Below are experts of layer 5 (counted from 0) of a mixture-of-experts language model. Rows are named router (the router's row for the expert), up (a neuron's input weights, with its number), down (a neuron's output weights, with its number) and show model dimensions 0-191. Each number is 128 + 32 x the weight over its row's rms, rounded and kept within 0 to 255. Numbers have three digits each.
After each expert's rows: "comes after" lists some tokens at least twice as common just before its tokens as in all text. This comes from a sample of Wikipedia text that the model never trained on. Tokens count by the router's weight.

# expert 5
router:101138139099113110122149128130168073133113132135111122167126144097130090080151119094105158164075105162094134077243079185112107165170152108175146152113124109117134094137112151159160172081091098115150074108154105135133102082066155102129143107170100115124140169126130160115137070100104193096103092124094196116132160177141109130122087153124134094098093182116097086118113152134156129084103080160082097169097122095160169085156156108119097093106129160138122162178167094184122117132175145155097124093108123125076170108091112148155190158139147118125091106086130072092184130158134195219
up12:148105121095144128151109132129115117171132161087210107125124079107142083127100093118129141107191113165198115134158136132058140083139160178124144157093138139132174121129162097126111146183136082127153094093125192096136158131115110127153138129108064159040092078138128175132128083153140184156134099131142101034117140108102148131115117070146124044087147137128132180129103154075118141125150136151139084130133136125194100138146128147092018143144175121136132142207112129139113104153122133157081118120196176146218116122130062078153127157135206137123138133125139157128160107117128127125
down12:124076130121137128130147127136135169143121130114081126144142192123141121113142132160134127135120130126116128133119123088132046133126115138069077110193077096141080133197119151136115144109115178126126086141075141136178115124153155151106123157103129117125110111109132103121147157037104075153117037152118185127137156121127225144159144112114064115188137045133121100118152175121133138073131130117132127022082136119135083188152131128194077115159122113142145068123157146228088145163132112131143206101177113112130136131125105069142140200112119122134130119131140111143118121128206117157
up13:143129111123130111076184068149168193147145121140146143068117142146186118047135127114064117054090095108153191147143088127108137119129127159089126088151129139133109140180152128126161123128135111145134110149115099097104130160126088139162128084138133132150091130136152141097095145077141137125127167182111143066170128139101150150133130110128230122097086097209160093131128213036196127103138098142124141127133095115152139157133081115125065127160115100119085077141188107103165148112107127184072104142133126074104125187074115084134162075139139127084127101094121126086134147139207140135
down13:162181145130084084128101187133194139162124115045147079116125135109184052125152158196113133136143145136128141149095094131188123083118067180127164093107122133171111129095126118132090155100095151128133202136119128147104109147134076096140111114125125097121122143109122129146162129135137115126128132129132090174077092119143121115108131081130148148093133114099108086071123077097132117178121131167068133140109040130103142120093110095114128078099145118129120128078135109091189132149172079111199122121132116133092114040150173137128107128097130101134126094151182073206116069042206163114
up14:144123102144067159129146105140124131019133095101126139135112107084126108150156137096099148124145116153106162092126154124146124141125131074195126132106189121131211075137080185123162102096114173126106129106140100130119129099128121129184139152134124115173175101123101077106120086167154127151113147126202129104142052123138084123105135134110161128134120190118119148141154127177155120179130061178101142171090129103127111124138177127119128046128071113168089128144125117139137085136160111129111150161101160167123130138161101211145126115202122132199135072129085200080118085197058086103
down14:111119137125105102096122123122197129178065061180055222115183086177178085112125129125160147127127122111144171202118132127186117124133090143141140081071165145123156120122131099133166129180128095108065175139108128109151100103131094140104100136113119158127094130090083125029104122118128091157111124102130158142129154156171176105036157148124128105116144137087116062132108133149125134102068126074098161175172117180125171148158116139109153136160092144115127109132125132063128173100181104105126079128155123111126093095151174099120112189126082136080122129105064075095167100140123136128
comes after: "\n", ".", ")", "==", " =", "==="

# expert 14
router:197177186124083081131104116142114168123135149156126131147116130101122134074203167071111134156164181078143068120122091145168122121083057108161179155151061094137083150133143213081153106162163045164077131122171165134095116161082156132123163161107134110160122140106139145156110100093095158171106070157152123090110087134145149129102162121160137123113100136100143157104126088142189068155115146113118161174159132170125101095129151101092176161075090107102102163106125138158116113141113118156085117141142131136181126157180112167152134187111155169102164090133119120073105087099174180115
up20:142135129120092110149113044181138157136133196128127139050125188118121119096175130150126104125135120140150103145125127131079164144117061210132104133128131129125110132124074098057129131150199111097073144099121042128074118183112074111117077136086137149203184104155124121128168175159095144107174129092104111091136129091103150136148097098141161075133127122069139147129125154065144123119126133117086089129113132130062117136128132120100135132119088120145125154145150109137144139152110088146135130116145092148160125130100131141207118230123181141042097127134101148132138127117013145097
down20:140046146126137159126070146126105152044129142143129131135198125083060024120126166222114122142120133164093131127147118200121086105060095131128080133133137158111126132096127111146167116126104152048137118128097139169121136100191139135133130156131136110116157141111129111080145114124108091130166099153119157180095136128117146151113148176189104178131123103127115165139108128125142112178111128111111082122147194134111103084101156126059119090128151115083127154075121069119178167124077129142097156129132141129111212132181083157115093129124134131125090140149090041134127112156162214132
up21:077203196132109149120116166203125149134126131111163125156112136093152132177158132113134128205122163168099157132166125126151113094129139184133125120145093092128149119135151119069171126090097119128193139128174118131039078127166068131128255147119100140076091128140153125169059179147123147133087197168130122101131117135119219126169134120146160127148142147150172128132149104132136136127131129146064152133188137091192066173120157127128108189135133118136115128147215113138152120166108134146140125111147076133142128133128161204122141119173064127133094115120127097097128114130138141133
down21:092103117075123111116127102142130214166128180179108078121183145103171144135119138135130108079159118096153122134129128078160124128118121100138149127122094210166086158050125135149112093134077128067115107097137142094129094155123171122129128115128114139127122177126075117175161139157140167116148139124141083118109138122207101118160108132163159141128159131125179122046125156133177124131148160129119139155153161151089138097127114143095211129125098100098130144136086082227129127158149143107168138066108158174136091110073136100159130139128184109148153099133149247142199163063174107140
up22:207076138149054164120128255136167047098116125098117130134161131086156139100109101151126115139128113099133116119125122100096136130129144122133071108170056126133069092093137126087107127170095093214177153140119124164114041125117053135088088122128135094126152141147129102073126152099128138176148127112127153162177121112128128117131095154123150100133097151122139168164119129141150194101119162089102129123146112109116084134125178123137097134167131166122117151065206116131100126112136129145116155114134107106179154139098118093087133114104135123214127098175094108123062117120124127133
down22:000142108123171018135093011095128255120147190085112127102128092113167112129131157067177132122128109130128153130161104153115132121127140133131123129129127137141076165089132120097154182117140148112155144112128118150180114092127146077180159098124149093115103095136146157100181129136133158128112110141155092134097121094200131125138135155078154148116115122137164114138157138177125121141154095124167180133140138149166126138137130132127132099099139131098124143099131090139127120119072184140119119138153079139082177154145117113142131131124098127117124136136127153110163168094147138131
comes after: "1", "0", "2", "9", "8", "7"

# expert 6
router:091158083113114173121152093077140094126079110139148146154117072178094110118112110133098165170112095109071084091112153071099172145062145185062088131117132138199145138126139105107171151131141097148177105100087195143118082195121165075155118100146141155111136100110178063084143088084156104183117112078140120154127121083146081071130132109174124146122146113116204164086168085110115140079164104143126082084075189120171180107153112133116119132145130128109160130115156117157148103089105116154163172087154107129103109096108106116191115121133119167164173128137175190114105113135078097111
up27:095151073125122170126117078108137080127119120085065128119144143124122102127201110102191147109125098171191075109118100123146150128119152110136132255098132136140186161129168155134132081161169100132170128091140127136114142128166118128195140141122088124126151123120072119153116130078112110132084084060128104135161079102036121118082112026172159177123091123094134114128142121100134136177125149121062112125124104105131155135138081200124109160167124147151090146106099157076155089141114128103135090086211139118140125128122092132135153129141111134126111138127129132071066199144127128135
down27:085130109128134129152122134171151115152177186141142103081128154114135130078195187121158053090157114137111104167057087111195077134100111112085140148133111110117038177119113165132116144148111124098178076122165161138157109131106176097146138128132102188150173146125111076071123204200129105152180113171127127116159112143105134159188143112126017140140092149145113134115134148110163136170123107166104134074087142177152103124160150161127119133143100141179133098128144096124115132068161077134117161151127126099085131189153114094116123174133171108077141133167134146130158073097184087128
up28:131128136080129111144129116178097127109099139125167122143128138090129146140129144125145128109138165142126169132113074127237125147133097125158063101128126066091133071132150119098147159130074128142166160119075129150123125137103140085128135118121149158140117179153102147047145113151135135158180200131162118130131135075119106159115125139129094140136129140107176116185135133127010112079124148164135136048133129136052130150135116036123143228116157086125135115106111093116128086111157045117136121061162114175177133070129103151099169146121154099106071142185162133196104121152116128134
down28:155174124152132098125142085196157121143135062145127148145135132116175122131114151149066135124120051136158151115156090158089146123143134129210121078204118142126170069125123124077093137053067142148142231138114122109221166113116123185157146089193134098103121152115122121126082122142123113125133145180133130090140123117072213093130115078115106110100144120080083112191107099100093137124128128127176117126109120158089108147132142117124122103111074133082136095189136127128118179109127122109096167120191124086166142162132147112145090194156090115091153125153120049137103112131139098083
up29:166196124060128067192101127058080122122131130129087149156177181115141154143184087213128133153118138079166168134120128132156169098196174195130135105128073176136136129131084135168144137144175122153101169202100122135134148131083132099115145163184116173087073133185137114091144144083126086090098093128040116122157133110118117052127130123136165089125128061106117150083127123108128122118131100112148105118140127109099128087180121149131161128098140130162114120124137092118132139161171151124127180119140158189134190117137161118182126143129154132129096065164175119133045147159143156113
down29:189046129096166137148155126082087169123127168130132135127144127087135083158182127107028101135115129083139126177126118097154155146111138130125191119107149165088119120111112167125140100102130125129147163127093044057113168123142196126192087098146104154133110135113106133122124124125133112125128097119094223128143089076172143102150130118158152074117126141140112125083132127117091125066146108077157148143094041163084103116111122121077178174132067118090041071105135155131137069151066223105172128112100119129095126146127141145111120141106128137101145131132138173103151136141128095080
comes after: " ", "%", ")", "4", "–", " JPL"

# expert 11
router:113068077124093134160185108075143166107118128194128134127141131154076106149086176162193186149116140173088158184060103117132140163160143102131139106167099110131149132110099117121123128099150105162173136202159153137130141102181128105156125150152121139166126090077081152080149192149164145152190129124129159152186123126135160165173147118162163140108105177074121112142159113085181141156126135108124119051054134167168112147095118146093151118146181102175059096096112134095167104113102108109151128106132127132068130153131089166126144158156112066119190159151192154109134070120076091133
up27:116116087126117115152148133145172148154062207126123038117128045127164111171148192135149121143135136147122136178147115118138124110125126126121120182180156126171142132163101124203129138112179079128127081115100109109165144133230150162166087128082204091145149105183153135115079127106161145165162102105167079118120128116153102187140100131174108174113132128156121135057120141107087127102188123147126204144099109169095220051129159113131112139122157130098133107112122158134131099096079127100188136115128093145143107130194136123086117111183129095120120124101136122189126139075139143135
down27:117097122130140123126100119118130166147125123139141103101140144123142136120151156122092124123146118127142162115125104133119105065123143145095171207085120111136167130198185124113076075071097104129113183073114138135171126149147190130115123099125124116198110104186103144128130127109242137171080125126170117136092087172142122136133100069139118122146128102107101126066160124126113114149152134135079130133000173145151131172122118151125130223126079115103123136132130125151128133045106122188109105139141114064115114125134196112126065109140125154065130095180057124136130124127115054104
up28:165081127117132135144135039111097103115187138156176065089098135111137111131135115126122089119159147142133093126106100104133202062173175179129109130140105121092131158103130139136085136158115114136132135094114138125095024092155123125122093126110115101109097123097135090209089098130088136117105129152139093124116117049132245073128110148185122117079118127113112133148106135129192148102075119135180109160203154108111140115124160124122140077207135190101104079128110124142146159153133167122051122136110146132075087178094125126144126149171162131141131126138090130192168106129126193126
down28:060132125112091101106175139123125129063140120131060112126114046129141138111134130106122130131128121189095116131111113080128135064141120133195077113162168063160045117064076180042125112177120141125106167167136098149147120153110080129133120128109140162092144120129146122126088152048156114144124111096152115147128179092095200137147134120138130130125112172123149137140155086125153113119109207091107028120145191103066191128114108168134059106122143123137128123104121119136111133157112159136082145100170136129129145108096097168177056144129119107087085138105109102126110168133054149123
up29:144129080166115132140107128053177192166143126195140125117137118106178112171160128099121129165138137145146119160176115123098126128131115131132141130130138127113129178135093121125114135107073154101060093127153167183096134135199106159126119143130096088133104107176128129072150144093135179096158171138131115132164177092131132132113162190130132150050150138123151114123041103126188128128126102172079099089066143126116118130161135160152131086143150053129097236119117141125112155100128163177131133126176191147137129144131128061149124127162107246114118126197130128075124098128202129134
down29:128113150072108123062097129133093133049138101114134125126174130145128096143111162116141089097081119126109186158150157132093110178096158106128115163090071115137042142115076136128137119181137116074162129156107125147159136109109179139160113105118146107032125135204129151057147127140160138122114207130188134117128155072161128112160081062118155092159129069125088143077063170110123136112151127127110139140134254121190158144153128098164127169066127134130106112134144127132127124173124172121123123205134152167125107138152116117136189111163139126077130122118157173133097125124133084155
comes after: "\n", "0", "3", "4", "5", "%"

# expert 9
router:109091109103118128156136134068098162149135086081127133193122166162122090067089123178118092121095111069185133133142107121122149125135124136113132111101060143118157135132172154144100154148142155101184103064163143093172100150159125152151136092200147183079093095149104143133104178129111132097169122104115142100119170119119066113128149082132118141192176090106162132150129156056181164099110162116059096127109111157108100153171203144151163125093138100106117113097145191079096146086190121163159111107138110055097141207119091095154172098181136112118096147147116132096144067169138152156
up7:122141120135098099122104113146153134132153153116076159121145136110160183167119121099167125190139165099153127124160125149127091145174077128127152131131094209068134126106094126143148132122076129090129136117095205126124074137156142149138144114117137255117142153128110105110107095123126125127119132103128167129100124072136119137105116042132113137128078056157231170140163078130156087129085114156093157152130139210103134125066138127120119139097128120064116123086117131024162085177171124113146102163076154149167130132107139131091132119112136137131124099094218129077125094181148119149
down7:169092126031107123176104155133146146077136143123126078147135082139112132148092122221097079100135107086125193126141178118119194166130171112074140134131115164147111178126114178129134116157160129122212100130117124147159175126123132123120150125097112124102133143126073082158141132159076084101160141156134102099130143111140140236111156168124127126185109058132078165243132140075130088096094148177127125083168113083131122152117073132115157105135158104128127136181130149154124120100099126165146107173058114123188139119130145125081134118168121198131127095123123163122128149124154135090
up8:160130076158130149106137109114226096117161124145139145136091128136147143143114108126177158121182172152132126120115093136116152145086093118074154132094103058149181138105157213140140125069168189123148125139127136124070160114120092115147142126122063159125134074118126111126166125132120115115111133171114099141099130177116120124141106171114152105108083128058127094221188113160111172138167104108066104143146117169118127139102134162118102127083190108116221113141141148053150121127106106172078111117126101128116130117136131126116131193097183052127205110163149167120109161126202116061
down8:122080125161200123135142145111085128093142158121154122128154094092152148119107144129095123135078075105128121114116128115152168150135107184100139180134152114074155099096128140123114097134114136088123148112165052144126129144136087124021177118081115105093088135064115154076097071142145179147140136154130114207144082126071150106114109098141100110132149131139125134090083176184160145161058134137134089133188186137043135105113121062151128130119120081120115139097121157123141163105118141120121153096128127161173130180170030125127104042131129079137119189124137138136099097186194120134
up9:156101101147172093102128080112128162092129059128151098153130080140125098123131134158098159110109118114149196085192124164192133114157129141151137135116115128116184128132114124128116161088130119138137131155113116129105080127092043171255119179109149128122130095158162122128139128164167109097137129076129126170140139087139091121143142150128092129111073122154129104148136129112088146058085140139158186087227095101158089117155099104177102105079116137142150116125128152112131205122158133156058136031092183122166123196127153129096120124121171061134169130122113149115104091127129169109
down9:133113168141132167131150106144109121128161167072179126084183108145096096134165164153115145123117173156073036154154101128173068171127129114116098073123155127131210144161089121107110128178090101157095143169118127106129115138099079103103148090146126046158092139118085094144093123162133110121159136023101096120095071127166144096144128138133119131134120143134129055083118144147150121148101152125072129227162127127087132137087105188099118161123150136122126131115143095110086135142077123204145143117128092123169125042093119105126063127128137132127109144141140054177171191125122112132
comes after: " |", "|", ",", ";", ":", "2"

# expert 19
router:126068182079154106198144142100079107128180123117170156078084172175095116121182104137136179146124171125127142144085153155099101105113141146132130127140155097153153136153109185123156176177096085150152134153102147069160059131105139185092151120104173101172122083102105134154139122096139092095142129100134146117158106143137140192196141122167146080079108186084176101108138050108120146148161137102122158056078113142130085075122182133118111124149120161117070145134133199092115163080145122102093121127157138075080119132096122122125120147131110132092183083158134121144066114107037107139
up27:129130125106118115107131150099137085155119128165126143170117127128092131121119130174158120105135120172114185165187081126103084193135130151119087186108155159172146110137154119118223158121128080125178171031138178124105097124198174123213128141120101134175115134102124118147077161131116111140129106128079171087197120074130104149118064155131168101067094072128212117159091088135131108126138064126133204082089159112135110118142175152118153112088129114157108100174135181138131124103101165137126132144175071122139098127122117157119080124143199170182128112147090141152129091118107127152
down27:135187114102152112208133174096115102107123127179146118137113166129086087148080137146140128117101191128123130083165149153229156105122121102107129140114141131130159171128148124133127086106122088153186163099112131162080158119129134117133086106127108164106133089091087160095115103105127187136098125130138112169089128128140088187221054044215152102082116121134131130127095064177098080123113134113141078122146199127082186073128120149135120117109131129124133139181127125137162088120123175123127132197208076106104123128078162123124099132100139127121064145127199163172118145129128131127
up28:087163133124107129141133090183126129155117149131137164117133157133131169146125189225138085128126119129169100127131102113201162130122124138090125127134106157185128077115162127180061105099093124050112112078115116144123118216126139125117120137068177121116152127134126156125130088116129127134106128136127061115091123097113093194102123124121170125131132212123191125122130129134212121128137138107137124129135168160130128131209130138125219155140123083161152131151153178068141122144068127116150178154135142071127082129044138115129106104128121117101172144107251141153149090102108086123
down28:164137086047148060121179093129144158143155135121075129114128138171114126150126123089121198145208126139171128112116115171111169121129092163112131085107109085137156152100136068102117092146125137123185095136129135100128138138127149098174127166160204102117165188137119166101071177004123167076064143136119113174110112136147123124129168118138130144141145149133138127071120152222142121145060132122068153099110122126128150093129122127115142116082155116135089148113103175083126131148115119101192164096134130049133067114153194113166071143139114117154120161133138096113127189080140136121
up29:063141134130129211168107120153116098181159071115184143110109116100106119111177128129187148181189161156106125115154158128129200083133068081129130152117130131168156139120168150149118141145109134093111031162161152163128144128105101136128105064107093133114033102068130137131136136091100093183146153129128059061127096130132127091119155068131136120123120133131144090147123177091031083152148145183139114128165112088139102142115079111123125183102212103125123116145131133124117117127144126120156139130161129095115082100118136116129074103150065178094133081168116111126191079095130122142
down29:123094120110038134088152164044094091137152126114085054153127071140136173127185140137028136115149130139159130076082074139113109145159117173169157197132164113134134111134061175079070134157116108155114103137092110129168130095123138140128104130160133105195120136063155130214121111091128115123131181127139124135130066158105163139110138053147117089110120124091190145160171107138129146082142156183105154143118149129181163108122127127108096115162157116139067113133202123158186146151167095122113140090165089121164137169119121116118127130112136127124133168105154196150112143155114073141
comes after: "\n", ")", "er", "\"", "ia", " Born"

# expert 20
router:145135090128160101134073165100177125111108109143099091133142126092132111085191164154156083124161123118089112079155142093086134159108113074121111101118132107107131094123103071151095119056131165132118108109183128117102187127139079079129117096079083095196174084165108174171161135165160109091097167145134104071131106150159169137137122087114143112101084113152069113094203122139167166141138172124115115114143110167152177121067075143126119110140120196167151129099082157062167144187076150080139102120179113154106123164108107142089147097134148186171139102148067183156182174136129119153
up7:170038159102058138200122154000101122152115134063114116160116169138090143146127131130139117134138081103126133108078101148130116124134139085134119143180091136124124136079116181127127152174117072128148128102147136106184172128128122170077102169130218153176113131136175140102155072134082133153154100127125083085118139097124126109115131134133142109133113174126087154114154109101120131127149142134115122141132135145170125205075087154072105153188164133112109200107132098127149108137073160130077169166154102116154122129119114121155107156137134126118086115132125186095217090142075106109
down7:097196027124171111127145090199129132079190144167086097111144110200107125098137123136078135162085172133160145161153072111121152126115138197102103063106136099140059112164124128128046066129181133131143141149111123158117058124123129126131164135133093121107139144104094073179081191153106129143125128128111134164135192128098118161129149142149132148146130106133149115149142111134125115132114125118135132169093111125141088062147171130187176098096109095127166111221097181139102125127201109152131100094138122123111173106172140130103110100129128136122172118129154074170062168162168144170
up8:181125126137156102146100109063134082139108112142111092152130125148105119193151189170112084188097177111125129099136079141088094101078183128120117110172122113095112128119142136121146064128130103190174168062163128106086146125158128129167144111129126117129129093122127129139068151116099125137126171085135138110143099214150116128071079115081097106104147130136129160124136155133115138161066138121127143123088128111184156118108086133114130181026122158143169100067137157125165130160217129112083193141098172100134068187129151142142070076145104172134083089102142150104151084171092068136
down8:128094124061106150086084118150131141164146051152102215152141176110145155137089141219120197116217111137161204167124135144178111114155128130144126098153100070135089090138128129128152138111037164122132191135162124201097132109140082140186161187143163161158158077090088129123070127092138128108136204109103108104137112153119078110071103120158129148112112153159116130116164127126125104187127146210150129127143133164129118119164126129128155146063148161127131122144157110078128126125160132171159128117207122127097130081094121045152104127102127146133141114130155114131111108125137119123
up9:125118151118070140124159061113157111193145137163135135135130083117169128116114168110116102165138124097116108157108098081079076174118104142134110178117119101121100165096174072110127093118211094118130088140128080130113069130106106105100123116103077130186124048124115127121149118128075127127115118085114058134124156086200181098122114121133177073131127111129130126100159101051119181187124127145114118094086106125101136183114150174149199128138139130109113062137125127131255119169048125138147118154153101130097079131107176120075138128136145146094072089132118127138124127094129152140
down9:110144099150076132122118128126150131098149122084144142115136132141132102101119135031106130198125130092164128141126163132126122135164156156117138133119129185119166135100142133065129148136107105129205141128220106148139056197093104115121119100123100118140127144136141116083133151126160147241148123107127136105152005178126130125128094145105173134174093134164151126098134120152171163093117136155134175120158122068150129142126131096091137108158124065081124066147093121135084122184158130104115064137095132124082142106065100123117132127123156061104189137125160085104193094197160125180
comes after: " |", " S", "|", " T", " K", " D"

# expert 10
router:147112190133116117174166031082139146129149135074110087172151084185151127162105186106136123142118101132114126104167194085162119150129129106105092108101131132088172185174084109102148184152157129170157120065145097125163109089161170093125169128136166158066162131177145079071111113097173148152172112094091135180116152144175173051130125107068098092177103086130141134112136146110157118148127146148080095136092109133142145146142090106124101144137101114094116150092137111178108163179150134155096089179147163161149113176135127096118110098117130134104094181177113108080061078099151091162
up20:183103186106122105225116148109069144106128189122130065116146143122103116144131114142128120075181130127115083143107129154134110097165186149122083156145106117166051117058134128128205153212105126109148188198125065058118051096124180132088106129143140131148113150094130125116176128100126129093088136143092128100125160128133136186143138083118050130130155077129105146142129127156124133122171130188118152127118123152150147124083105105183162099135105104102176133197146078132142122114125130135124150140163076162099154103125179148122209147137142156132081119169146102125186132167162118155
down20:130038126154126139033157058143116101126153134131128127126156129064129108117127129131127132139083147162115105126111126132109100151129095168082134141147119140181112127133147138090150126141152134077078111126111130146081131099131132075126179056122166153128196148153047087104105129135118108086149070120132076115098107110195141055255097156118146128093158122140138121130116129129179169094179118093139157100107116070129127102157151111120101127139134115149146122073119160129147124103121173124169125083153095255126162153120164051105136147144117126112130123133168173135069130130135124123
up21:115125076137093100144152101125115159082118136118096118129135138116105112104088180076128139177147132201151120130146112030188118091090134153127218144139152156121116109167180162157151075149113121069115110153124130140122129124125028000097146136121127136128107126172070139133148067197163150170166083153126137127078129133124144124155103164122102109183125126172104134161132156121131135122126104121176089147165062131133114122128108131130098186133127085130153124192128117152126096137099108209132093078130165144096116140116131156122175130121129156131158132067178132121039147149143137126
down21:128162130128126142185073118160120131116093159128150101105116138115102145090091177161108075129125044152153115145114160179020153045111138178088122119142121103139123104166129089147120153158155131221131179114089097153068162062122164152131127164108127128130108122096186173072099127107155143158126152124125182128153159083207128126140155139130170153066126135151089139126104126153112125106124148120118129097129124083087159149122166095146129071139080139086165129134125121083114175165240145122144127123138124096124168130076121116120144133198131137092082143162124141118038170150124132130
up22:206113133127125123219131130159086173196141150135139121156131096120128072167130075119129149118138049123186148104134144125132146156124086115105135151121076081182129172128104068126191120142171131125134120205131072134088152132160147141076108117133096150158210134066188058174128151131123136087123161127152116190122156234142103106134125104156125065079122144100124151127194126113128127175129134129137099081109123114206153183118151152109140135158128128111132129167119124144106127120111078165134133133169140071083121101084126132128132142165161079125169175161114136119123061097120130149
down22:092186131132095132116173127112181107108080111125104139131128108131117152034112112129129106126106136129024170124139155133156142105129160160129150125162162194078153110195128180141087142111109107146137151087171217154153111143114081149131120153127128129138096146173139118101115141161127162127109115126146122129103130116101133132109115129110149190182113129095117068124101138127105121131128174122128130090122101118043119052255127101112120137120152066128126140123253135109138133133153126091182123142089122180211099145192140131128125060133120122123101089128152130148131110122144071137
comes after: " ", "1", "0", "2", "3", "."

# expert 21
router:125182167103125139102108096135122132128198117041118161160103076094084092153107172147137162149182078122175102139189142087135149097108133105054121064110138170114140118079199115107100177139102087171175084120157125162104104087128153154078164135101153097137164170117156121056096078123162095136108143123160120106077197136148172089157134125157099136153124149131113123113090115140147099183119103116114226139188117149185080114139141087151138089128163150156140167121106152140104140124181102094153128172144166095098120122143097082157111091115148125162139210181157117103123130123145102133
up20:137114087130107128130130105120110173136171158074131057101099210115150126189138131135111153120074063137110102150204132176062066167180128132184095137120147109166151093111131115146141100124132120134100076203129150103142140096131127143186147122133139120096124109127115117128115125134176165158150128114158008124183130055111129131122151108108114131109166138116156114198102103124136136155132143128125175106081106160124118194105135165152142127048112114165122163095164141127094144223134125143128121195124054109103158110118162090187130090130107161117161128128186155109168118075105115128
down20:200139082138145157132094130140158111164168133128198097145054182144129130150124102143151125145116127113128105105085097112131062163116073145165118171105134154137098198125106148186126172162116114126158194151160118131124060135099118132170139125186126161132120118096134128161106091116135101127129139123123125141191109118164155000131163099181087161138112142129121112153079141075139115110128150065154137178095127134154125179083127142102105157101085131125071151109096136119150114151076112142127154063177129121125194090150080094103122083129087182125133134181121145184135092156063137190
up21:166113134127122130175127166148096122169175133106096096081116130119159143107110152152118148147175118100131119132197106107163051161099074099075150069122127128211112191155139116130146130091092075154115107099106153104177167158114126131130120105122124137140108124114131170116126119131111085121112150114145165119120160043131111156130191118128090107129127140156149078113069047142150123169120124128155138082055149173140116168066139108136140150081154139105128145156138129146146170124121133136216136123211074160133153228110132129123113094129185107076140073149032109090099116157137165099
down21:095107155227115164114097122136069167130134082161142159145136212129128107135041139209133150128142140166112152103144146133135012140101113147139130147140113127146143118097138171173108180128122174167113140112136136155144159222177122150114128126067142140121102095123158146076123154160119210139140112170137068130110132140142146071072152131171052141121129155128160142093184105095103115139139126083139147106117127098126153120127129120117134090156106233125131126106127171132126178131109125117125122126119138172149155150158086162086128190146100119073111161120135094160168211123110117126
up22:187127123183126175160101151097126134161127101149124130157130100128112147122138036113160148082120098130130212116153130090138129156070121161108129153093138112145118136132145131124132098085089131130093114127126101131133129166130197166230135129125127083096141118133129078208162130124103150103128102127113161155163084123155112116122157082110114118116127025073155163135236147135206112129092193167136146117084116152121102098104130108087129151126123097191121175101139121124135079152126107148197164158121126148123115125202076097146101131064214131131102125081091121106169118109117148138
down22:115068105150145019119088155105127135103112080106083102142129185136121140086105136126138117139132064110225117120167141140123131127117132140118129129130147112098102205161117200125113093155098147114098131092132144115113129103173078124112115087193192155141121193148167117137148138097114094155134144145119141118132128127123123093104155128110147152119132138135183098125125126150074105050142120102118140163151076064193134122027124134158130087119127115092164041129127107095154144113128139106223079128065151145141093158128111130130040100111136136130149155078150141145104162148071115073
comes after: " ", "1", "2", "9", "0", "–"